{
  "n_layer": 14,
  "d_expert": 512,
  "router_score": "softmax",
  "normalize_top_k": false,
  "norm_place": "pre",
  "parallel_block": true,
  "init_std_qkv": 0.0195,
  "beta2": 0.95
}
Below are experts of layer 7 (counted from 0) of a mixture-of-experts language model. Rows are named router (the router's row for the expert), down (a neuron's output weights, with its number) and show model dimensions 192-255. Each number is 50 + 10 x the weight over its row's rms, rounded and kept within 0 to 99.
Before each expert's rows: "raises" lists some tokens whose logits its average output raises strongly, later layers aside. This comes from a sample of Wikipedia text that the model never trained on.

# expert 3
raises: " contains", " is", " itself"
router:48 55 46 48 56 60 53 29 50 61 45 41 47 56 35 46 58 51 52 52 51 52 38 42 39 45 34 60 47 52 55 49 42 51 42 51 42 45 48 38 47 41 61 32 52 49 36 65 45 52 67 67 29 53 54 40 53 55 61 55 47 54 60 56
down0:40 46 32 52 64 39 48 41 49 37 43 25 47 53 66 42 43 58 66 67 54 33 28 58 44 33 46 57 42 54 19 53 58 69 58 47 66 41 47 50 50 39 54 42 44 65 57 32 62 35 50 55 54 47 58 62 51 42 58 58 56 45 49 43
down1:38 44 32 68 59 48 38 43 54 38 37 52 52 42 51 53 55 54 58 51 48 41 48 47 52 49 44 35 49 52 40 62 51 45 55 55 43 37 71 31 39 47 49 58 52 42 61 52 51 48 58 48 52 59 42 52 46 63 38 33 37 28 55 53
down2:59 67 58 60 31 42 61 48 39 49 42 29 52 57 52 60 43 53 50 45 47 48 41 46 61 65 49 53 54 54 55 39 48 38 41 54 54 34 47 47 52 51 45 56 62 55 49 44 57 35 38 54 52 71 25 58 54 57 46 49 52 50 51 31
down3:75 48 36 37 50 19 47 41 40 55 30 65 34 55 66 62 43 44 47 59 57 47 54 52 46 47 62 61 51 41 46 43 58 61 43 48 67 41 70 47 56 54 41 54 45 74 61 52 53 59 44 46 53 47 40 61 38 45 50 30 42 36 54 52
down4:43 42 56 52 42 43 56 54 26 31 46 54 45 47 44 58 70 67 31 56 40 42 64 56 54 61 56 43 32 54 35 44 64 36 43 57 39 59 62 47 54 50 58 46 38 60 64 45 62 42 41 44 63 49 61 58 53 48 50 60 50 65 37 39
down5:39 41 48 38 44 47 46 43 34 61 50 48 35 47 42 39 46 69 53 54 46 50 43 35 62 51 45 50 56 47 55 34 51 40 32 54 51 52 42 60 63 43 62 57 49 53 65 55 58 54 47 40 51 51 48 57 52 53 54 59 56 67 45 51
down6:69 55 55 43 55 42 40 43 38 60 29 44 50 46 49 64 38 56 44 66 63 63 29 37 43 45 48 56 53 47 56 42 53 60 51 54 34 69 55 42 47 53 42 51 49 43 38 68 39 46 57 38 47 43 62 60 46 46 55 40 57 61 53 44

# expert 1
raises: " League", "side", " City"
router:52 52 49 70 51 35 49 33 56 55 51 68 54 45 62 58 56 44 69 49 26 43 51 45 44 51 64 52 45 50 53 58 52 39 62 44 41 62 28 53 41 37 52 47 51 37 44 59 40 52 53 57 59 58 40 59 46 51 62 62 42 28 40 53
down0:60 59 50 37 41 38 52 52 45 60 70 50 57 29 44 41 52 48 42 72 28 64 42 61 61 44 58 31 35 49 42 43 50 26 52 47 44 39 56 60 37 75 43 57 54 49 59 52 53 30 74 54 41 40 54 30 54 49 41 62 62 62 55 41
down1:35 56 57 60 50 51 64 50 48 62 46 44 47 41 40 66 41 50 25 40 53 37 32 60 69 37 52 35 40 53 59 60 56 57 33 52 56 48 53 42 60 50 49 47 58 46 43 37 55 49 65 50 31 65 47 43 53 39 48 45 56 50 39 57
down2:49 48 52 45 53 43 70 48 71 58 64 59 29 63 49 57 45 55 53 49 53 65 57 53 54 59 32 41 51 41 50 65 52 44 51 57 34 63 46 43 44 54 69 48 70 50 46 55 48 62 46 39 65 44 70 51 41 55 64 62 57 58 30 58
down3:36 44 44 50 60 79 44 35 44 43 62 46 35 59 67 72 39 75 53 57 70 61 77 43 59 47 51 31 40 44 60 59 43 48 43 63 40 51 66 63 53 32 42 55 31 69 48 54 52 48 55 42 41 43 56 47 26 49 58 52 31 53 46 64
down4:49 50 45 64 58 52 50 43 49 46 55 58 59 58 46 49 45 33 48 46 59 61 64 34 63 40 44 71 28 45 49 52 46 56 43 51 63 54 69 50 38 49 53 60 38 50 60 56 53 48 68 52 60 47 47 36 56 46 66 58 57 40 68 52
down5:43 38 42 70 59 61 53 56 55 65 72 58 47 39 65 32 47 47 57 39 54 46 45 56 57 56 55 41 50 32 55 56 51 31 65 55 64 35 52 61 58 54 39 54 40 34 23 29 59 34 29 58 66 57 53 44 49 52 40 51 47 40 45 56
down6:58 48 31 43 48 56 74 44 57 63 61 56 52 49 53 50 55 55 35 37 53 72 46 47 43 56 52 71 50 66 40 34 58 54 50 52 49 44 48 49 58 37 56 36 56 48 55 54 59 48 55 40 54 45 49 52 54 48 46 43 54 37 35 48

# expert 4
raises: "Scientific", "-", " the", "=", " of"
router:56 57 40 46 39 60 41 56 46 43 71 72 45 49 51 33 58 43 47 58 59 47 55 45 59 56 43 45 54 44 55 48 40 63 47 49 54 34 49 35 53 53 38 74 54 69 36 41 54 43 34 48 49 42 52 50 51 57 42 56 62 48 38 36
down0:59 25 53 56 55 33 56 62 51 46 50 53 43 60 33 53 38 54 65 45 38 40 26 59 40 44 52 64 41 34 45 61 44 33 42 40 54 45 64 54 52 54 47 51 52 54 36 48 61 45 42 56 61 52 52 49 49 55 35 38 53 37 60 43
down1:46 67 69 35 63 47 32 53 49 41 62 58 57 54 40 60 55 62 57 34 54 44 57 32 28 27 46 48 37 34 51 37 36 57 70 57 46 55 39 55 64 46 65 59 55 32 50 46 48 51 57 75 51 54 53 65 57 40 46 49 61 58 48 61
down2:53 58 41 35 63 70 53 56 47 44 74 52 41 28 59 49 30 61 55 55 62 59 57 49 52 63 53 47 38 33 48 57 75 42 44 51 53 38 44 44 47 48 47 43 42 36 33 40 41 59 48 35 48 66 58 55 56 72 52 32 59 45 52 40
down3:62 49 55 59 60 38 57 55 51 40 32 43 40 67 38 59 49 50 52 33 36 54 51 56 42 43 45 53 46 53 40 56 37 60 52 52 59 52 52 53 53 57 70 43 63 40 47 56 53 55 35 44 62 33 38 33 65 44 42 55 37 55 52 54
down4:49 57 66 51 59 58 49 52 45 61 60 42 51 55 62 54 52 63 31 53 47 40 42 39 37 60 59 60 49 67 39 41 56 58 47 48 37 46 54 42 48 65 46 58 60 54 40 56 46 61 35 24 47 63 39 53 46 46 38 54 55 64 65 60
down5:55 53 52 46 60 55 50 50 42 51 37 53 41 68 54 39 58 63 51 51 43 44 60 52 54 43 63 47 59 56 56 69 75 53 56 41 39 43 32 52 64 39 45 46 69 72 47 43 56 48 48 48 54 55 40 56 42 48 54 46 49 64 53 53
down6:56 35 57 44 57 46 57 48 50 55 46 59 63 44 47 54 59 49 53 32 51 39 22 63 39 45 62 47 55 50 56 47 59 45 48 50 57 43 52 64 58 40 69 33 52 54 48 55 44 33 43 45 60 55 27 63 44 33 47 39 44 47 55 51